Experts of a small language model.
Size: width 448, 94M parameters.
Experts: 24 experts in each of 8 layers, 416 squared ReLU neurons an expert, 2 picks a token, a softmax router, a shared expert of 384 neurons.
Below are experts of layer 2 (counted from 0) of a mixture-of-experts language model. Rows are named router (the router's row for the expert), down (a neuron's output weights, with its number) and show model dimensions 224-447. Each number is 500 + 50 x the weight over its row's rms, rounded and kept within 0 to 999. Numbers have three digits each.
Before each expert's rows: a language model's description of what the expert responds to. This comes from a sample of Wikipedia text that the model never trained on.

# expert 21
What it handles: First words of table row labels and infobox fields, football position codes, and descriptive adjectives like such, small, total, Votes.
router:515583502509490447430532475462553502519502594527511552461504431516678623536502397497589506532527569514509533411503479477421500478592516531494483494443455533424458549489427541430491635417583451560462552594600446548629509486461499464539469559508553407439497534534547484525483506455529418466489511443527451513538511518515422559485439462587569454446474435458516539518528579551590472546508498441453554548473597531520532488476418433453464472522547495457534521486512508493418447505485429538498496519597552511440439479403503417510555456549447537408555512585437486515435508418462480507442398516497507596470535449496525537514474514458520402527552431536412522456470545453583453532498
down0:518512520514459559551431504478512520571573452551421486557418619472480431492447571406519510502463543413421498465447428554474439450495460491505391459374498543400525505468529466464539511454506505411522471476463502434469522528532468550579572440535606644577537571492517426429495500490528542569462565523438469539463537500473552474540473498401583477486527605432505494444380427520486505503464470511529480443509505427436489509508521520473467564518546466577458517463539404509484506471565466430531570495509463472529498518554460501460470479411547552635482598428517536504550450482451531526465426497493494524535483475479385549539523464473454409561538570472543442435305477450410391491456
down1:519466463465538428396579542482548515469383523474511497536503578564653509530470450513552572512536466610440565467561491518508499502509590440521431464550484489467450464527547538505485486496412462460522472545556533430522460529543417423484439508434488472510478503544397527503484533475507522479557490456523531369478428512515464482477490550520457504498549466482484543470511459446474419502468524581523601489531497545476531448480470470462509580519459566523541417556468448564496429410499509474433552476527537549622450553564468500537575474520480517420497502433509467445562577520449604428566525586423530489493465536535472578478474510505555449484557443483451505513432522505503432545570
down2:510548579463459510486494552535550453459406532510528484523417549434483509393471580595546452516559536573608504496507484671532477483442492464546516504514423389536520467399502507506390440514528506493517515456504538563489477514556540411424487522466470462444518552404477508497523493538526362514608493521517490530492545551473502464601604605436440456524490471539485525523558572401474490538536550517482365522594611470465516562459447570455546584527571569475558477497480532516514479471427430544528425488507537550520461532545591539569557549460426403381494576460515579504525557554511492498543474496547470420510553375512466590442534602540611466458489533503455487485439503479428438548508
down3:533511516558524500426513517561517561493462534524422531470462473549533416520555472486439527503527559511500632613536455456483439553452476492534483435524488552493459521563523557429425475495500451444408478342479529506486401476563482476629504425524452532438618519483469456493514478459430493549416458580485578428378425610541534509458589515491552534529479503460557499416511433473439612492470486580438456421471451483570579455562489515493458538479539487560486509496440537547467508545506496530642525504557493482483546438454512556573470502428541460454440477508466461527460475546561514587575448464421548568488475487585494530524423511498498510437454608447494563563490570565495514504417
down4:441527495492458519442541484518503570519528527486507457477568506527512434519500507466432414482582525501464389506507368468498394645532574504499491479482547538516517495551515402478465441517548488608452594438407524535543495525549436461549550480452561530492556497509439646484559408578469537467553523523590561489589611511503550538466558492497575469412439478522434505508605450528475453386528463525424551484526549520431384488440535503532510517513507447494521453369448477459513585518458487572527498378561442424481417599413503573440391495559477473591533487481566448537461519451475399508425516508490526564508500467502500521497523469441516516479420544492536472556457495533461557508520
down5:469440524467414564552464509488483546443426516533556487512565562506561503443567531412561513504530553546527532422507526423452579505521561532510561544451420567521495535480473443501501482476496496577452489549470500438456493559517580411459519535462490529593566514503563538468427486485533446543598521435616607575513443415467407489506441485474544530510511500468474528518430421476489478548468409430452513454461511482531459541473525530535546459543584504431491508477484408496589479503448502476558435494511494531580391564585619532494533517500482515516501432511449492509489513564605541509551535518590579486442504473448507593530496453513441397453641451453466493470413523462542519436476
down6:465485477516489487516568428417491563487452502521500485524584474483424471567523569570401442475550444491420585545539506547586587528522492593509454611498453509458445439442414495644496490493513522572521478483567536433455496582501482493448538575464438514478435394449588448523468536386556508539527513429439465475453487538454572488543489443498493527527557520527463478486500514442486488497455432554496549505480517474573533486549520495404520514476478527482520460496505430493505472376544469503417589421465395504506426473505526551474452332501501530374451553462414509530461496515448459525487462486469519526512515486517633467502498463549518485474462583515497413532464432530436460447495
down7:527489512514496456479495536494524448512687565452534482506559512524565589486429574572602529493519494581512528473529475508569503468466555498465561448552575558452465609479423506433533519549505561465510572497502528524494517439528508513503509568472418538517449530458581428437541387564549509434465468562454518528452494428527524519479342520413446508445608485567561483492514430597391560498533564497541553538475444443404495493481565483595446417450575548463465432474463530436596450549524401544515527441427521430528454483479476465493527554409612475435437572517513488453529547581438488440495571507523554448524478447489521571539568525479497510536535461569544481522550599473490497454554
down8:456496492354544545541481521539570526464525508507470503529521482474362543514462510499475492544461469563570477581510482620454555513507449517504504453521576487630509485571414624527441554471524491526586492435509462475498550484568509490560520483449515562545454591488424515489548571482546461445454534535476519515556381521436559606505452483529517520538520521630457434544493488485503510537518495551562452424485526542530512532508512450439544565438477529577434593540561449497531448476424465452470460503444455448515551514524525512532604522454430472459494444528525462490489586434398473545434429506527525469427418587606467422457546463487511527536476507543506483435544448518439471633600

# expert 13
What it handles: Line breaks before tables or paragraphs, section heading markers like == and ===, and opening quotation marks.
router:473530430545467518562529440525466523482503480522472478478526472449569489543508494529493450495487427501492461495591468498572467532597440543521462493520447506502529415424594538504415481444458477662438522477600484581525484529540521508517508439455520445454483562560449602533459461478513436536526531430500476401544525481470370446568399432552494548486592510478508529539544509583511518370449580486540517496579478483358482554547454531442512507485449577603442517537511409385462546476396549552584554523542520479553493469509451556532475505495541499545464457491576531524434493564429539525347589443564537622512595442464521473592453506532555529537416486480462448517517408538473502425522
down0:501571517468452464398500521465548453485505440508501537480610524435515539512425500470521566552563416487435515550539398515498522479599515482437426527563488394496493460520485510554478598562552558546563556511462459563634542476488609484533492591420455468533506486453464419597469524512508440529523490470487468531554426626522444480536563542444487549650446501537515498498496504505463515510467451445527463545534479529662477608452360411472523578522547492533442529538461543508488401482483461457569448519477525476465470576490499479522515468463468493568536430581532474505487547419525539496553484470517505509438547496491467522468561429455552582440604492542505507617440448426448456513529
down1:385502544523445377536513437515495563475454437495483488483497444493449506361449445521526481456465562515429537539486599458454487527500506418515394503459430427497519493575530555492481445507516637501515523537468435499616376524554508584414506461405506466567444543566612509526509499484554551551476476523557456457488512478501494505537448483487512454449417589503440521541488509488498495459520510428429669538471484479446491467483477541511480504546555474539526483567463494511473590481517408501538461517489509568472458531513558528463474369625519608427477488496481494489516487512481516472540507417471452493465625468566467452534507561487469612486464462560482542536486460425482489522376
down2:565613620469491412464492463527462488573381516483465511523637559495484482541490469549447460516507536459575470498496509518484515574472502463583438424489492464517469476504477500452534561573529503531516409525418485554498371525489490483461561537424475473464511455432495454502384440512587511450449496452561510551473539514441462496572560533352550424507511558484463482397497514469473440545528482559513567540441506467557496564542442504483455414550484560476461442440430572541418566508449533425404512523536478546554539535483496448603623504533483504497463509353510560515551456455553488515440487510608478497477462529585478516387492444537427433507589533521452523505544448570494485460454
down3:482497433527548471548597531461505533493508438552508490433489476502525491464522473490476456536396522353483410461429497509513529543534509576489464474600517572566516547581587467602409481443425465500456508468467457503420531528408500491589527453488483519471545521449470523411508422516528467536457513476495482462503496474457434475474548455556481477497466499500528480528500476522517519421438643551409568544497428534511533500522508447437450595560523449422504572557508596547453463528436494594419513493527373521488569494509425510613591593517507516490489414589570558558505511537509529476539480504447492555592593503450548520556491583484599526454549509514480537535498544578527559466448
down4:442473474619516510522531430420528493517524507480474541505542558465530548572459577520493391519655491521508485467535467482461417552513512544478460519544474404486571496538517503517471525542438455544483628513423521433460585484513474376516608428451462521477552490540459471526477538540458426502562418506578491492490474451497424483549513492581579610386477522467554467406489446476478502516466496501535562448522464497493533494473525525507460462511518524532483535452569513421500449454505544450435393420499521569454605492486479477543539383475529499539557505523566575476494491434522546526435553423548479489530563427508549538477477411371549540562457526517447417442495487533472502458476
down5:449492497473466499602441566549479470488530503463506485493432415539557554565550513522517460462460473583480529456515517598433527455424603426521584429488527497430515532480491414514539421432524474547421481507502512515469408531526467484520518438553522537528489498480516529397548475474461505537442644326500376498514500494360511457524480477442581547561504513506485490385462524460532525461541542429475582491467615503490515467583395514542508541556487562522487503424523549506448477573541599483500481506453557550443456484444439533592479577448526564519425560550492472589460602515405465508522559509550528541487527486531550512562500574448510485505493534571506474474487518543511559480491
down6:578396557482486419471513549478502479534449536508558404501490456432487393516497577491525493531517510442538512449538481523398529574527499505435462528522526500544466426521419459508569483467539552548489481392530418481539528477474451539577460417437534450523555547458397534511478452598540477555556545502538416545537470542561483443500473494520502513463490513492514538428503434550476545561461479602437481482422544406437418511424567501500570528507477487568446461426453530502516587452548486487477498531574567489465451516492536429479467502468407474482436563579503466499468552534509571491455536501531454506448435548539505566549368502497573435472523535448524584532487448588522549511542
down7:537488520566510421630607503479489628487500605571543436474518441475511547537530438524457459530618529528535423570525474413505513548462487507508467468486508441463555495524473452484464490487494566476506563393556516538390469503462570588586584560483560513453421527529499563575541479586520495580463505488526584468563456423538541553468490508534554463576549543512528615482529483505445598467531519552518536492482521454489495553625499419535484549523528472472456494437503466531514541427639436639536576486441467458525510498551453493556544582539420541553534455600491556544517459474501499591555559539466535430547533584472514558445593571478530466518556553501424447519497489507460537526546
down8:457483441489540438539555506476576379473471521471443446485564473464540506497496470553504543436460463531559589382524575488530457475564396485489473477547558456492507484459488567542465547485499503472464522533504556548465486518470563520547456431556392558521418525522579501613389441519506526521415524481487501413519562525532512528565514464467475466517552502477474473428525463533543499478545437625455526566439531509568447471561491489451465457555531496494526491511568610451467490505568482508471538496500541495498448415473468505582454524477496547477528545538446432608363475484491444535401483543461518457696495568445554485548528481533525503495500571523455483544514473498495476490528

# expert 8
What it handles: Given names like John, David, Michael, and word pieces inside surnames and place names, e.g. Gar-f-orth, McGr-ill-en.
router:506532516439617629533507509422561501491450491448503511591520512559471490489522497475510501533510561555395502500538490427516516479455616425536508511507478413485507460539563536469521411525538474498500464540526456525448533503507526489429496525429569488455520526478447500463521518540510522498486455474480461518461540479456512465457415508531535442567586507577441469476495570401494469487556474462540434508520556558558471436493494541598477488392477502510550445508546513446538508503576525551516519512514504414589491455498574466466467543557565397512591553494466507388526500412496462463529456476530333501514509456514565553422460491413464482473481471467501486561569418352516532568539
down0:380516464555534536439457459513401468541566468548473533482545553535495485467436448557436480416595516562506515407523527532493429471493508583520461561537421474457453448505529518452469439396476550522462568542516588528540512560511493394600453514561525499536562490481556502575478497492509441469499476514422420512555582515503448497618472521601490488533465410488382511510549511510470493571409423511465427485536514547539489467473562478561456529531370370467472496535461564599455478480512449403498430493506556447486607521422431557485553562504563484473442472466601449540513611538545478522533547479464416475566467458439426453483457504560487464534503495545574531478497508533460447392531
down1:516513533543497540545452530561425429457557455517406518571572470441510540337522578404402541444449445463490512534461425497550455553462414458519504547573486410509472524422453527483488482437522493528492546598499555513502526402500441511570483509435471455496545493524488480548505416485443493461525517524469525524507507552419509520507568541481453478522577525442461365522496471406460509477555510467561515449503541500536509578490485443493585529428494456477495499605477534474453460544494480528480489550492383521458558479457445491518551530530508567521510534517488494479515534572492444560542534466434476516503518464404557472415497508556451519487448443428482544473514517532423547529508
down2:471523424487477381481524504462554515480493525491593490541541547596454481508419426486381523478472477451494470451453463499453516574451591454504545526537447560526489500432503426492504443488519571407479523524457517501566426450572486547512486570527541443455479541497554469529425563523493557549502515490517469475483468416542430478481488420494502525427475532438463564504623532365487480395515517624591579572491464430487509514627481505509439560632526425562545496565488583520548441537530583572457544479478478525407496524498475490473633516570357503520583518452524400519416407452440542510455495545500569533527591468480511472571442462551479505551506588376501551414553496532492478502461
down3:499519491494555580476554521473506471528464584556506523586513488512490444468468526477577466504489560541443538444512600549575530498579498487367548426446427568560514568534531462504529468572473508574444461418453504557542498480466486499444379525401441502541565460448517494505499479473443517382533505517491415558399452368451517530529421525480544416452509511455553492519472523573372557485611531463452407546452497426515480513523452509481503568465519570470552557595540565592500487489491464535462480551578477498539527492403558446623508541393459549451514513506441536512505520411513421505458535503470425543515448409529513527550533447468499530506507604534555542588552546504485483457493
down4:551544479511481547552596533391447570484586519512480553553527591514535453552481529416370559453518550523438568480459463437491545420496427465551575493516479550563561505434557457473446500381565518434470471496528541538431469451524428397567491425461483537472551496456444442457521591529410572500516491520435611520489490457416513500504455454560620524510561627544480431481454541440547481496567513438527480518562517457592512496558446559454504456617447450535647469444571570572481548470515488487478469483526540423539484506542439545577510501473529438485465469535591517420482537511560468491468529509476414509491477427465523519561481438457497452583495472647586473501529457473440517460468
down5:515499501482507488396522416564580470502498473482418553516547594566538455455438504464431491607538528534474446543568492527521490490517517498449487546509458582488544520484533516460451470530538490502557580471444419493474480544463520535437521493558579464497579528448436527510591507517438530561440473522558430491431580452525498536542468402569500501540453497496504475453499530421528476539510531455570638481543615481569508501556468487515564477434443516497545530492489424414499521469369509403539515514530428477492425507426427600541453528489450532500497583495540564522597413493444440453459633557435512478481556472500530489462536483417474493457541471478491539462489467492496539407425
down6:502461522503473498621604502506557499546572463564486471469460427531589445544519573530583438539390485509570547514519531512546540555575519510503482479523520529477406517455473505450497499473453542504496530462507537510479439463430533550535523510552555539572472467501393529509560448510507533561434546451505497452517481447497543498512480571512481350407453446512448577551443526497473502506496531484511508413491532530496470448556494484539456426499497443534513480575422547414470563521521535458502528467494554499381534416507627528545466457472523483569534519521422455524541506563448539526553496514570485475468582477506535592487540495568583479567633570454500418528376546599428553540465
down7:393487502467456435475570489466427495499529400512539551479475519524468488495417601460503505495494524464564545547482553503496452533500509514487486417566450570559513487376557444519462498458577450521494469504447492573474534604639496521444484537513460630482591502494514494514496502476571477545487490531461659471318466502442533583445472512465500458469497475505495443480480399444470425530524476486451447519490500510490560515558417560490447462454478477456470562500513550500496504503576620454452469505486547624510478519446453396520522529516511532453528537454555520488513412538519449472468419445470442490420456480499546539375386468480525520534441497537481481652486500525514423519456
down8:556435480600502450570512477535561543482523639485486493552618497425455441563381566459446427527511499588567471457512575488516444444554590465510558457517480555530530443469548494552432436562495470541514499486457518582502451548467575458549432539475565446517507472492481523456511412535495404480488552605544469532537472544469446426530416560463497512507522529565451533523549506483561488477486489471628494478454434444462474589518494548457521514473453523507430398468538478492431473514507442509458507549495519520614504419420556591543535461591548522475551565481504533457417472547510540558446441551469409518593408404475478518459424443475485444508513480489547464546502415434578535570462